From a checkpoint of a small mixture-of-experts model trained on Wikipedia: vocabulary 8632.
Below are experts of layer 9 (counted from 0) of a mixture-of-experts language model. Rows are named router (the router's row for the expert), gate (a neuron's input weights, with its number), up (a neuron's input weights, with its number) and show model dimensions 0-127. Each number is 500 + 25 x the weight over its row's rms, rounded and kept within 0 to 999. Numbers have three digits each.
Before each expert's rows: "mostly gets" lists some tokens that are sent to it at least half of the time. This comes from a sample of Wikipedia text that the model never trained on.

# expert 12
mostly gets: "idae", "prote", "Gi", "ć", "ales", "aur"
router:485473511507523489505428549472474471525480498494479498452529496486531512492506494508501495473525485494493492520499494469518500496476493506507526483506500482456520495489498498471517538517536520505479475524482500481491509465498534496457508486488469484517547530569463517518484536511491477520480547498497558507451518511525524489526532491484555502423459513547510465481486476508496477508505
gate0:512484518485549522496434528457514497504523538477511517446518494479468490510498462465481493519526502486524504498492511517526505469501526482495496468533479486519488534470517493454545480521507526477482497477499523546532505492506509481480451472494516519515548503514545516522453485516517509501486516511501475526475535506510543509509451466502487541478445542489443466493509480476518479504521
up0:505511515518539521490506507466475486479488498510478520472491469462489558459511494439483518450531527523539509507480513497496520435487517468476537519483474540530483480459466489545506517546495490479498504506528472460503465497551494471517507492480514536502504473513499498503486498523505509513513477478448494466570481519482536504501537485484491545505470499502504481508530461492508512512499
gate1:474478472480467454522521498510501472520536479514471499492478542490493497464498466567491504493493464514450482444467511491491491577469538502514510492509502502502517483479433530480460498486498482533494504495512487484469523466536501520487482499500476499474502461507490512481517550484489528550544515522546488502464491503494459517508543514507493513496476531522499519466514508472517463518504
up1:484528510541464506505529478502508496500495525488502456523461466450498533506534490468522506527506498505548504546498511548523530498476490469470484517475465532491468526508494497514481504531499550494542485488516466460515504521564514496505494490499484534561516485506521497472558504517535552469499487546455491518489496494499498507521527488513499544494509478468502481509542503503477529503539
gate2:479487473497525482499502476455443483474481482508483499556502483461490533524493496558473514521512493491459473529488444557504475495492509521507512424482527483480489477484508479508497480530498533490485508493500532495484506453465518499503536505541444493489510458505548538508489502469487514523507514500486487491481535510521507506516482545451478506466489515523470497510528491500528516465536
up2:499511474505514505528524520490541515547567517503546486480484496508505522531474501477522500470531503483459541495465502499505494518493508517511481538497474510498488527469503482508465485512518462509454481485484497499526522475517454509430516488489512514490483504477516459451533519526483510487470592546527509507515513500478516492520510499482479481525536448510522488469533509510541480494503
gate3:498503523492501525499474484455474543481488544480495517471482518541546541560494502511477499526521513517535452470495542480527505486488514491498504494496476495502483507489499496488465514484468492526528534489436447571538517482519507540516493461515514536509486492509484482522524502486508512515527524503508476515518523541529547496508579472483525528494508499488505475483466503509490514480522
up3:523481479486506515470577528507470508509434519550556475563491482502493467490493523478529502493465476515504510560445495534543531516493492484509504490505479486520495531504529519496527453491511482526484485478501512491463479524524482488508513510482496483521557496465510514479543501499504485483481495505479507506460484462492467502434454512499469491498496506502510515486514522462486500484493
gate4:511526509513463484510499555495523470506528502503454471518541513495500477528555510464473456481563505546497507556533484520499456493482511507510501520481485514515469477459483499488494520517510509513521528489485526537503521539495527473477565497523515483531507502497512529478497503484500501488518500475507508522541522509501479463534496486471579535482550514537510531517495521501509511492526
up4:500492507520497462478497541513474548533517491468483467475531528518483462513531507481474471490496502512497516499480510517488517469514485478493475508527460508469522532456532492527496476510503503511512560517483509478545519486519504458462512478511443496523494506460460479504480520481516471463522506518488462519523483498500471473526514486465576509470512507540502462481512572495486471505481
gate5:510501456500512473503496519512481568517461492492481490537516499467530482521522504469496528469506498535519457558474496533455541489511527524488523488491479509500496503489492515473537433488543481550501488465574511530535532516474522539523511524479487536506498526488508485494458508494497508481476486510522486538496504526507518504510530497506497520520507517460495453471490542477470486517503
up5:467479487482487465517488499484480525506490525494466508485473479468469491488499548554512516525531520510503447502490512530530500534564474519515529495516472530454502540496513504515500471460524547498522531520531460561497502481486539498522506518484470474523501503514461481515520548482479469539507502509517461509530536498490516536511506540499500464478523525474471511500493490460523466487526
gate6:504479496539501529465532502482522501540485524499497484493505507479491502518497563538496503462466564497485516508528507459518512503529522506521486507510523488461545496470522500533487462537524522483482519525476518498501489471529442453498494531487485496487537493496523480494518498488464466511459526509507512509503465521530482470486485503424518478504514433520483465499541518521543480505491
up6:510526528495541520488503499570522526468492484500473501506520516531455502547482489505486503496530487511487522470489514520523535490522495506485514526519468528492489505486472523460509492494487492444490496533496539514531515453457495509440503475493482456498482456486478492483553468557515500462522515535496479557460520496504484510502512504522475490494524491511538498488460510478440507522483
gate7:481487517534473487491444495496507472499478510529508495494467515503499524472477504476520491443533498482478490497522499515492551458499449474533522501530442518498486512508503474512490504506492519498577470555496495511459501504508545506474547491485483469494459501527533481503489501500471471510508479519534524483541488506452491508525535450542498548460518527496531473501481514502486474515491
up7:503515544529519498523491522493503440499512491484493506463437522502494507465477498483485482469493495486436520470548508483504540488490513513541563491460506457496503507491532498521483470492467499496548527529510511524484494520492482454491479502537463475476510488532524523468464510484494515493541528522519478509512510501505534525530535464491514469519532539494534514475457538486476494525488
gate8:475462510499509509471451526511510508530482521453495509464529516529490530503471530437520500495482469523535524498528508544542503514527488515480497494501437502472495493509517478479514475488509504486495469513506513481507518490522469462475530506488523526509517482489494508543440564514497516512512488513516472534483526489518534516546510521547491521517450502560509509476490456500492532528534
up8:489478496482501510451479482514453515510466509454496522505500480479469527526499501483514500484503488555525513483467505504506503535533513534464518472538469484499491517487493481488496449552498540485466481523498529491474512533544450457486510512493545527514496480500461511532500491471524482496510478550512489512507523481521543547482506545541514531497434516510500515496503464500484539531514
gate9:489519502512474499485475496519499466532483522544501503517577481482478509544456517465486479514479495547532479510524539479476478524480541457550534518486521494515480520489483484507514489513499477468477482463509456507519513424484463479519516497527507500504518497499485532492511530559480473535438497509504501495507469524503507465506504511502562483482502511473490493470464489490481495501493
up9:475527477456517508491490481462492503517471464509492455467522493507522524503497510475526448513525489519494469473484512498528516488471515472486525500435508457465513535527494479495487482467476499493512495467484541491485549493472455478528470507536496496501507463503486483466521480553488457534449521522510471528496514484510512501465529515487518501489553513500504490448455453488509525485528
gate10:496490509509517495518541468515493473519480508485478503500492461463497512493533513510502532500497510434453465493492511470518475466474482497485524498532513464510478496487523450471420503504485515478508468525468462485493524459511523487503527462494462452488515507534495488492490468498530477496508541513496494493517455459487534465536528492486531442499527503467526484513522467531491515515455
up10:489499533506503540515473502519516524542470510538494513546462427479528484487533486509506487499498491457471471492486533473502505479470476475483494499499490498456498442460498500526441511540494458514527507472482450503513537484515489492471520477486467450522520501522504507506489464523470462533470523509506496523502516466506491495484530489484486476520530471485569502502505490519509493477456
gate11:522536524524461459461511507528475493530516491492509498497503484531589533525484492515492512492547513492510499475506499527499483515535482520535474487483437519495528505464512451451504486465477543523477544487489491509511514448499482459473495481495474475526476484506489486508493521501509526519444487513507494531466441486510539507470490483487504479493500498457501463514477475503485482519528
up11:453484490469501466490508512504527503501505508532509507478504455504478495521528485472452516495499545524522470538506507475472473517501504495501486481492556530459474514530501491518515489451475477532515489530527490493490484445436524499517509524510512481498484471534508505538478509499524475476464518462546491519513486512495483485465502472513509489481510525502500519512448508484451468406510
gate12:484532514511525500511488543455484484517541518504521496473494540476496500469543550470562523469503491502488479514504502451498450498489508485507501509435518506501520506501491530509500495507550478513528548486522493513468474511461473479522440536503500453530492544511517534449470536496505493510511490480506490536493462488535497484532524488526494514481479501518465507503498458496492468535500
up12:489466497558482517493566500533529503499483486505488452516503490499499504518452516512479490541468510496509516500490561471488477475525523467488491466546513503525494483503491537457567519514492496515491505457514440537516509488537484507505501528487493494495525507497519489547539472489505473538475529515501516493482481524460542515465487531489497463447494526507514488444497503500493500490527
gate13:427508514563515487522458546503480513533480475507523471436528512524494514512507491490504520497504535484506501512499485522551512514500491512526486501532500533501495528454498482479508491509479529483496514471499490545472570435526501511517473505492509491515518488503527485497491507500550470502542471497489536515508520532494498479532505470536522482470509536496497452509478481511521542550498
up13:529486505465492504478499482557499510491507574499472487515470506460473486494502505513494544493546479516477471489502460484507525477490495494471512489496483472486483528534476512557512489532472462471476502500537482491507472545470519524518541477503511529497466461526484499491500485505536504463436512488496460535475453489543510526481485500485531492525462509463524465515487497502488472543514
gate14:493489459524477494498475507493543481514485491546494486538552464515483454523504471525480493484486463539454522513555507491473517494494490463528471521508502477527490521497489472519469532530507487523536519475527492483483517512508539504513507484498500491541528486482519494453477487533458507493507474499524521466414515487541495476484499496492531496504484531543470507457447477487484486514480
up14:485483509543497507523483502477538550510511485461450484507488467528478530544484475529496499506498492566461465507516516480522558484515542512518499491475477509516454495475491497454492520541491536468491475499478477507485475523488536502491521453515520503520484487491494469519472516484539502531448458497509512502474520450520534474469474487524522492520511530508502469460469537497501478499507
gate15:471491515486516471467529528504511466506488469468512518524502476535505551465491517523474489531477499510500517530472481500468532518459528542531489431473510474512491466507495516510516513522487507522556496464511507483479492524533550486517494519537503518480523452536463510523524505468497520544506492492481537501474479501510510524480499528528521498504479536468564484474494512461534465465501
up15:497513486498523488531452472497522533519573521506491510487464489487496502530474538520533517509478477436546509540452496534474498511564460476476484514546491491514488523499550486530532523499479482465485532504506472469510483510506497477540500515497519491499536534497528521506491512445519480493529464483522475541504508514503509493512489472500493510494505483550532524510479474518501510548513
gate16:491480525548491484473515496495507499501470483495522461445518470466531493497546524486515469524507451527482482510511465516476499503475511452479528522495469436480507503470514462477514517526486526493528517524512476482509511514519496493492564503526542494544519504489481491547512493522543523522438506495506520526523560536498501518497476512541473511503479458511498534498520525531490501519523
up16:495504527487482482483502491496477489459462537508478479484495499486478476505521483520526503482472437520507519468536496530536514513503452453519538559483527480471481477510538503448545500505535507480530502526494517496507546543458522504519536477488506487500479488468463522520508505509554505503514485500518451459514504502529495501496502550514519525485477469545540500477488500494501475447504

# expert 32
mostly gets: "another ", "This ", "\n  ", "An ", "The ", "this "
router:460485513458532481512465495508477502516535467516507495495543512523522527507475470509458489464475525474510506550513454515489514501467557498493494474485515494479514493499548498512533527488508480463493507548505481494502501498509523511471539515463478498557535535537522547521482516500528506471495523489538522483459515479493495513459550460522504484474476477466519459471532493465524494517508
gate0:521490487488548499439471488533492532496552497530500507510493492514507530483499459519490532522492531524493516514460522505516484463508472507454518495536475493513548486472526479458496464440495464482470497533448459456507480511471513452504503496503494447488493479484521476488487489461545498483496469501507542493509493473487536499512498456488520511524498487453476499531470536507494503500527
up0:482490539524532526484485514530484502490524503528517501496463521515519493483458501491508494470437507532532542513490473515488520474504486492526484525529491512483478520433513455476524502505467462509437532501524533430521464505449503463522451464507464498515502500527499469485469509495505499538519493475528504489527478440507505512471526474521497495484492537478528480492493502486497499476517
gate1:458489488534506477527504522523470476498520511508493476552509493548493529505509507509503501516512499533520514522524485477532480490499498521529535550531545512481505446471477548524506489501505517529436488556478497512501445504483521498513507499530489534539552491517494522517514537491455499504446488481499504483552489478503503454473513527491466511504477476468507475502502494475442522510486
up1:512530496437483516476514470475501495501460475475524520450499499524443502491520510493472487474452500472499520490514503553513508527468498501482456492516463513536487518489510463495503524494496485493526507453536447478511504511528478516505537499491486459456481505498505492485474532545548514475540458468526484508453492536499501551512457494501543517500515522526508530507477475527525506502496
gate2:456475487492489449492515561491478491435515508510481506501493514491540494509498498542493524492536481515497499487522471510527522512447481475447482502515542477478540507468537474503505503503494493491504522497484518495527463533499555508543474530532487486512510480491503496446497482510545509518500489533495526487527503491457488506504462527538535498500471488490551464494472497542519562489506
up2:485566482505472496468485513464524475504506549487501515478542519519522497516438546476507516498504498531513485522464562503491424513462542513462494515479477514500489490536539505535542488500464502488526506486503498470514501490516463484515541504481476535502437506526504497495500536523507510489495503500459493501489531524510521504493495453505554470461502540485512488504478510499486529494492
gate3:479470526492533490516493524487468487540491523507462464492507508505454477497485498498487548523485511534467475480475507526444492515479493487520475504500541532488500515494510535497533523545504522475491473554501481539484530515481463482503497474464494454529550506492470502520479494497525516499484549513487550522549495510534528469492485453481509535568516518485482507534506471500486516532493
up3:468491495516517480492505509474524484545467480503513487520506524486477475473502490502469514529490488503486506471508534537464448538485494472508477498471519556493507519490508478530503484526515544514521508528536474509472523516471460458498480468506493486514575462506466510485479521473487497503488545501500568513534498521553501478517502465505478534544511519461448514523506500490479492483454
gate4:491508522502549479506499510489469486521533475483509467475508517462497469487498541469496483487525483493496535535512473523487494503544450503462529461507505511506492502522525491529486480450493481466479421495487509550537502507508516479481483482509485495500489504490522514467558496525449477496549494506489468538530532498485505552495489471499482540533502532506477518443535482478494485509469
up4:508447458464495512512451529489540496483472524481472526517477513510497519534494507520477537511523501538510506494449499473521517543495525488528473493522507479475495495484500483512449500515540524510526542536499460491459489498505496470535531473467486451522478512528476480534457511469511488493465506530499511489457492482501488446559493492475554509467458484521510486515497521507525480500502
gate5:466484510511495441469469535515461553498527480536533481470500484522540489480475470510518481452467491468479470509493497524505488534479506528459492472496513507527503509516497493504479502440513454507527503515499538500498473513510460523500476516492461449496499493525468506491530535474461468523495503537467486506522447524473519504470494527507491532473503536501523499490537482533446483481504
up5:486499482525465476490492567504475509506500450543521513502496471560528490462463544492514495492488502497509469499488491490520459547456516488507491493537499525525508529521544507478461488442495516487529477537498514523485527531490466513471511522521469483485511505503461497467493492481463494529490505535507532502492499533507462515505495508517459504512479540487531474508495453519464438502532
gate6:477514488564505513504525516496507468499485527501507494514506452539502552532502499490532505490532533469473504535512492529492511498518475479511502472459503512487434502477533518490505511507504496471454489511506489543498565500511550455488492511490493506495532510438471524505509495507526497487476473522522514483499500466511442495485435480497524541454492532498490496476522451516486541489502
up6:513495510517520490504523463539490521461487488524479513463504491466514479528514471483500512483472446480505509511516544510481537506528471439515499477473495503458547509546452495525527486510499522495475457490482482542481508451484546483480470508501495507530483529467478462499517530517502506500472464506520493526533487445482470514486465471491505473533552491496556487525522503477517500518484
gate7:510532482544498556459480527471459491542542514526516544526471471503498511517507495542500478499518512495494491517511498516456522470463482501531486531529518514489517489574469465488471493500474524511503491536446482502550523501525509518480499542505533516506539517496477543490508498518530483551474495483531478508503472456504495540452495492513490512536494505499520525508475511529512518469494
up7:528541485486485523492492515519511540456510519512482544566523505490521472448493493469508497526513477493493516488521535495473485488507498524540510537486511512493520507463472523473480497483490524509512502529501476513484447514493540524505520512467499484493494516544468470505465470509531528478490457489485550472467548492511459513507492444488481532513449502488531451500492478481499449537489
gate8:553526476487546505540483500529513480530547497513486481531483466483506533482481513546458492499508577481487507541466514531538497510488479460483539521505486467496521499517494510509503489489506488503498505505532499511516514486471476504469490492515541517508547502497556524512514508509467471522477504472504512464513467455465465500447525469463514464468459487524494498446484495507519517501506
up8:466447527525513490480496533496527508481455501475535516527477566501484472482518488451499486499473458497489471465536483483479498480513522539488465506517500536499500518504497510471496489535482491512488515497483523478471480528485534524492481491484472485482504491538446481472463504495538544464491441502510502503505552544533533493555456515557470513501507510498518515488515498474481497504495
gate9:548488520531531508494493506542445518503510497482514517497483500531519470484506469491469506544524490527492522539493461476545505507549504492485518482475505469495483494509513535489468460493509487545568506504518556501514490516503514471511495501497474457503513493540571512529481476469518513540471509515533522481490502461466521515464537458491489535483487465519500474489532460488517508500509
up9:489524530463484427501485507510476507499522502512487524502499485464519502435501475552482502548513475506470500473512507490529547526497470498525524486484481519521506449502507481456484517514553474448521531502498464455514494485473512512510481538505467420498452516521515507474519534477500549478505487527504541511515496498483515490496490506511497527520482522467475490499499504480517461484483
gate10:494459472496468502476491500491483533506489470496456461517534529486505495501489550501490496477493486530489541477536494529550514504511535455532496516504492466485486475474526490549518496502480489519541505462527461479477494529510519500475505519470508539525520459524498527501512470538464469509469562483490525490480461523487506544480519495549507460520488473463532494513538495457535502500484
up10:505513473494446498490488493471481512474521487498529525467478481503530484503485506503511474486494516478492479500483487493490490491478486526447488492528501492556521524530485518444523493489543524528499480555480529539503446462527455511504528463496533499477507518479508519450517510480493540485537450501560468486525544486508486459520496535530536486502509510497501549473469513497480476529489
gate11:497516472500512475531510511464490535492510508496528445482482520494477517473443510509489428488532531529504477509470522526470503509490497469529462504503522492502500514534532511498481470521480508490533504504491489528517514570459497511498445505458434441529517525494528525503506509457511503493484487560486472492472544508520521517490474515525492480517484498506483476481457491498497515467509
up11:499516525536513458499504527485481494472497482494463514480508511473484519484492499525501521491519509532495512492526502560497549491450522446508547505503507486480502442471500485513512549497467521535496477515486483485493509484529526503516507511495442480466485531466504518536479463464544448481487497486466505503541534515493495491480478474484501498546480539481455499559542518502510490540504
gate12:519502463490476489486484509526486475494542508479490452504492488498492399473510476491459452494509505468457486513481457460502495525499430481484439496492514491532515498530514490534464499494495512521497485480492495518479519492545511482503500525522489490433502508510502537496492474508490541522513508491534524499484510470491476530463524517489534506485492548486477497506492480452515463525488
up12:480523510474492513545505518510501527449503506512541497511483479503486433459470506506443483483511446526513530533490486498527515460500488506483462532489537477478550499494501489513517487493530530517525457532471485509487512514492519513519481498558547507491536475493497519498492498520491535488477494468512525544473474493497506500460533519527534486493480475486451551525468445502501504517479
gate13:491490494528479564468496475470478529480493466471456500494506528481515506507520527481485494530503499505453522457492495520522502520513528503477558515473476474497511497466489509515488505510451522430519475476503533515497457488506518512492496460512506483493499531497474529504476500530494455545556523514521518490488529525499500505503509453524500475518507489490484521527533514443565542526477
up13:492514483523500459525462506523520482488498550530537466533487512542477491516515481510519485475497511492564484540496506481493462477482504482535456509558502532493483527511489506482513472492527510571485506519495489531510522492516463513505478508446499495547488483456504503497471508462544510464489503475472513552504541509519531494486493527465493526491479490494479501488476491525443462482519
gate14:479512498489522473474516529480562543503500534517485516514487517503499482495489513485473478473504480485485449487505487444505475505460506490464522481491535509523517509534492510540518494492524527465478503501436527479490510506529521467475557511526471481510482485507457479451510436472513538494501526540468543519520521504488539495508529485517482472521498523470496461507529528493529503461527
up14:534484513505484475469475522534469503495504509503520467529498528486494498481502491471535527495482492499543614486496515526492468489522481461525455495470499512540475466542497473502488522462485431489496487484518497519499467498490476508508509493529519525459490504519498467510509543498510447476516459479502471485473487481548463484496513501481498520468519506536512482509504499501452518525510
gate15:476558539521502506493495504466495484508489522537510498506521542467519543489458505517536481462490521546555516480496517484500450479511497504538540498500528492487522458481493477498512476519500467513471544473475490493487474477475499524503514471500501532522519451533528468494501507493500469497527500503507445491516451551493483511539540493501491501490531547502458546500492511458469503470506
up15:579506475468508503513475494528524518520506522486480539502482544500499535513516478511521520535524498485501542485510507480500488486500506511447505466550445536500507510475470521525498514512515502490551480486515532484498520471520502504520496489482503479467503465515514515515575469451483506559535491483461527514472498493490552460488494500478505508488501497513471464486503547494503461532526
gate16:473452482479478496480489497498488498473475518467486522476511540464500515504514476457462524468505511503517480476515509538481481519534519465497488483490510507477536500466511469511487522485489498514504486473550479482487442509510507443494500555536456493463508494504563523473533510544478500506488499520518503546507486473476559460493469485537556534508502509468514503467496464482503498506482
up16:489463494496477507478476498531480504479517494473524487465490484435512495450492437475451522463532507485518503468496525503500468502515488492483454520487486514513568510504477504474498492482484520501506502471494519492462469486519476478534507538543489477477466486537496472460539493530479513443476491506494497521472496470483553476484463482511520510520526483454494501523498504482476563517495

# expert 23
mostly gets: "The ", "the ", "named ", "His ", "former ", "My "
router:487470495475499479502504532487493480514493458498483480487485518532519526511468500487475497472498525504495487530549449508489514521473556495476491458454471537478506468528567496518514541512470456475506495506505496477506498480480526500471552514459458465508570497504507523508483535505529493475524521519526501481505481470493494540485540471489517471480502484517526466445530505513498481504535
gate0:498468489479515465513490467504573464474508532497514532490486491464550513531522479498496492546497445479489481497497542521460538496548522445506498480470461459453490503516492509465483515519480468436460489501542480515497474491508506516542476541484467514472486522475486479483475478497511512490477522507496536528494467461479503509485479497501548519504510507498512514491502491474492509536496
up0:517474476479521533448474523505492503486525500489518553518515493504522511523462511523489508528461501495488512480516494531497540534479537452531507503520487484431512466472524520499490504514487467483484481490495486494517507470523489475523482446461508512494460507487534552485473484528492499551507528516448537482456458500499487503473535491511501492467478560486494476475541493493500533523477
gate1:514507533463507501525502518448468536514474505503531499528516508514499497505495512501480485507476504566488469506485492498499487470479551510445504527471500476485490500496518496501502525519522546493481517485554505507522498480472519519463511502528526484533501458474485556475500452494510451505531542528558541512480509472465504503529493492502479510463502535492452518537469498564481499517482
up1:462500486509466481526499487461461517531521528488489513505553511504523509521506492480520494509449529523458468482458480510501485478515499490489502523481504499497499489507506524522519545501515509508474539494544512521479522514495568561473481499518519489480497489488521513534503504494486484475532494533555479517498481504478495487525460519474464515494538502517441517557509466557542449497501
gate2:468482537508485484433506513490468477479488495482513498479454561529475513477505522528514504480544465480543537493522449482526508485504555508468496487507496503503483500486503463515466540489503501486514521515460492496519507496448517518550499515466460479461539449533474474490468503501538530453498507481501463503520488484525537526492493523502495487497497551502506526516505485488519487467521
up2:478503521519494521518541493494557519532492539506467502483513503486508488544510478466524504479456484515495457485506498520513486556562499513494488507528478477487499454476548538462479515538480494446462511514531506488501524503479477484514504499532474477490493498490524494511515486460522503541491512513504548483459534509518493453501475502487538506441510539508508497539492457515479491539465
gate3:504504519529524479563510526525488484511501507478514514490467483524432491535479494524512500568482489514500533548487497508445501512512475493539424519531512487475483515494520521491517535546493500502479526482484487499519494505518513474511532521452496475486491518520511490549498495497488524470505506523502517471511510502493539494448439477449526525506492491505541507465518498480529475532484
up3:474475545491515519458515497461499503488516516530453484526537491515574538505486535490514496448505473514530559476504505517477529485508474472506484527499512507518507498506515527495458477446510494493472538509512466439467470533474547487550507514473500499473487460499508487503506490471505471499492508538500488508441509501511467514523510497512508470527533516475469514520525490494457495483509
gate4:498476505523531508498456494490508483470513490512530548523488538480468536484502500481540465499496489481481459438454522524498508506504532528496441515481411502520551506494494492509476472525496496496486473497493441478451491476504491490508520467501493493529492471513497539467539481513510467462519501530493464492484488494515509503487506525456548481476473485473457500490503474511508528486508
up4:523512538472524502541516498497476554463513550525497479484514488512525514519508500470467516503471478522527518535496489508523476486509473490525510493497542461526521502507542521462505479466505541506516506524524497513544519477506516481502479507511516488522450514505487469506448495461563464546501472489527502491529520447475463547542539469543498499496506493495524494473514503496519496514450
gate5:492512500524529507522537504517476458488482523523459503489516511495475483529495513452463490466505531507515490510492498499467457535477573478524527539480510498479569497467561519508528481487469537507523515505503528503501509496460483521501475497460493484552532504470516464535486498516494471508493513476519453491531480492507476514480553460538465522501485487525468500517494546500503504502493
up5:479443481463511494552510538519496503526468490532533510520479533489518453461507495513517493482489491492473495479535509543498471499527518504541510507487526491524466500476458482489532487505501453498515441487526502547505515496484468492481510466463461488487509474493491495549512536513511512489434518484463499474475472502551472504512462488470505507500466515525512481446498522489510510544515
gate6:517528472499521490509523547468518538478451529481481505535489516494527480548495476516512446507486514527447478502539516512505523511496504487470472499454497530532501470497491483511527487520502529494523514503511518478483462510509472537489486494494468526491506519581496523509516444477501444514538528506476550485525498471450499522486469470514503522496513499530457500511519474531530509478490
up6:489500557506520534572499479526506514483505425523503541500508528493534511495473531487511537457454510528534495495494485508512530476516472508518497503498484480501478511505526536552489515449500542494476506537515509520471532518474493523468498534493492467530510507519520475517488485493551545475487455506483530511523482527538512522483488493538542494519501489488486485498452473507475489513475
gate7:451529462448478511504527498479485520483492491482540505523514485471522484501514516475480517465499522514537506508499500519521472488496548487493489530467522499476532539513470481498495504481460485508525548540525449444511468466519443496495509481534515512507467526496477518505475497496497492542473484503546511472487506502513467503474422509507526519519517493458504498474536531499509557510515
up7:514482504517522477507511477567518496498503474475468474478486491485504475480441478516488494555552475484533495497532514523485545536487495494508492494539545502529473461477558504526545506529508490453486481464526515473487473523520504514519502497514462495506530539479539485509491427490507507480510467503542507527541507512489517523492526486527488535522463516491494517508496477492505462503475
gate8:499430483492453513520489537513511515486486499500534500489443574510519496471479521504480515441507515494501501518537497524487513548510503521547502515480526487522519472488487543478501517513455518520510490466503512526470489486521489493517489556502451525507524490500547468473516488512516521497490512484503496496496550461505561451473509489506522497514507499490536493489520489457516500474549
up8:480457537499525540499486519522473505461507481523481515490492530515498531494476497473471521484505491543519512494509495523539500504502540479513509518510523509453520511520490574493477533550511494469484523489539544501502488493468482465499472536441515489495493455516516463465487476534487484480478494507508509499483503528527544429509522486516527511521457485485519491537517458492517543476517
gate9:513476519477474481519466495492493489549512501479529537527492495523521511475505492507506555505505522473533522498434511491516472456540490493478464528526521498523538527558505528467471515484548502503524499529495487506477542470522474517483500496515495494525443458518456487479535498472561492474565513519507487483500516515519489485478515504495507489491494507455495493512486540513446502502523
up9:545474451501515497465476518525502513479565523539513509534514529449546474510457520498503536487464519499527527512497478476473523546533532550501521460521527512506524466468501476458476538532486474506521502472480531535490517521517469504479488527466489505482515494540499483488486475542483538521490490477549510518497505519489485517481509502506520547490489535481485484481509479483516514535504
gate10:499478492501508491511495548502471492503482490531487485515500540496492482482496480482531520516484548492537482490472529460443460474472477521514515498462514493500498498546541506546503454480547493493524513567456545518495486524498452549495451491519522488526525491499506474495547487520493529497453507494528526491502469489509511503520505501527501472533470527493508519518522524481482462444517
up10:496524485471547553508491469499499506494481504490494514505522443504483534539516525525503456483516478524471521521518449490525543503517539440516499488540495517501515490482443476451516498510456493521496470493512467466498499491488527481523531491524505515497509527486479556495463531489464457497532482491479490493530494491470451511493499490490525483538484478493478489471490499540529533543467
gate11:537526515497483506536483458508499521529496505498522493491507520503450516524477479526489491499510494504516480511500515510518451478524483561459505541511488489522514509523520489513446479449507490521506482454481495519534501523551534520506532447481509529516506473539518457521498502489509488507494521514506508508492472487516499521553520545479470462481532501525494506487464527570533501537555
up11:473518538468493518492485471474481511541551443518500492506529488523518538501520516461519445510530534456487470512479506481513486475502526532499515516515507492486519487512538490459447482522502513455524494527543505529530485481504482500496509501519439524476472509494500493509453507541493474509515537513495459433527490468476505497500536511503519482527538534481518506491519490522493480527537
gate12:500474494505546513498536513478500494548498478479489493485505522510513493518483508514509507508508503496502499483492514510557497499523492448482524448503494486478553485518507517470538534508551517555504523455528494450457510520515536559497475545550490522503493505483493507507508514458509496490495510524512467456536429508510490524498492469469504491524535524511476521515443470529494511490478
up12:494491555504531554465524529498524506511470514506521534509460533524512535542487485478489505449528533538491461512528534481518497500469490463490491497509522513483522499516488510502518466532505515503448518482533518469491527506526520572479498537554472508504531512498443504451515486482515500508502515535526478509487504481475521472515477522499514486507519479514496508447460502521465529485482
gate13:520459530485457480475512544518507460478473528524495495520547497520559482514506526496474520502508482507533504498527489485448477492524515466500466485536519493471487480435485492504510497513453484521497497460509520475484467474469435543515476479518498503500554526496519512473522542475488473536483506516515493515502456517501506453502492507525502518495510498434518517491505487463493465526507
up13:504490520526470485505492505491490457484509468501482446512533506491491474483446491526476463502455500516519523470529510523458497529474466465500462491492507461566489490528467515511495484563464494518499527459505506502534478518494501537535509509524541527482526473455489530472513462458492480506486530520536524473459535499477492485506444502528502495478485513501516505475475470490480499525502
gate14:504532522507488532466551500496512508511485519502462526450520506483514512494519524460504493497497517488495450501546519511516508519485467487516499501504529515507470465502551538494460460475487469500508482494477501443462477541520527496521444549526498460524498511539473509496471482520516507519500486516504479530537547475503471462517543475502489530485481522555451486506492495525467490472511
up14:539519489494517471494517532511462517515478477456502478512491502506543523488497504532563562500539455521468539526551460492506549470500530462516506472498450534484519471479492482488496508522504468524483494486482503512471520468545486495494521441506501465495465477477491517508473504478557534486474514487503494517478477510525502531502510480478533501489524521491504532485534534487513521510471
gate15:490528502448490494533482477532513462514512511478461484511509463533556505518514442455508550466527515479487531516496471485524492517458496497463479440504504545489474492508514471460520487484497535513486506520521496463458483535489519490497497536498468495480500510511491492498545493481459516476513486496524444471516524473496458500498487490536449498501521482516488496484522516528523469519456
up15:496511521522480492526497481465492500511451505461452507505498486560496513493506535518540525462505521493534526510543490479478496530464510473493485452486503480451476496481508493463468533507511513503501504481499524493471466516471520517504491483505464498480483472495482512458485478523477501489550501524521462513519500549521506485477494553536434524469499536519499561496495476536519484496452
gate16:480530510506493506479518488495483539492524543518514483488463553499503490484472456497504522465530538492511527484516533519489488511529510496494504487531545486510492480511485532470463537480450500532455488525515544535439495466515510453519506486493481505496462477522511519553526480512468521502548500506488517551538461496487531512485533508488454488524521496527503542504529490534526529489507
up16:515511490484520503531497477478500532484523535516513446486481477480465478480483496465491484519515499538536517520500515500505517466504545523480530461529515451493503505486523496498504527444529492522475462516554483540476527505542474485471524494493511467549531484520500500499495483510489461510503484515498520528553506469479520487524467458505465474524499470469505470482499566527476501446503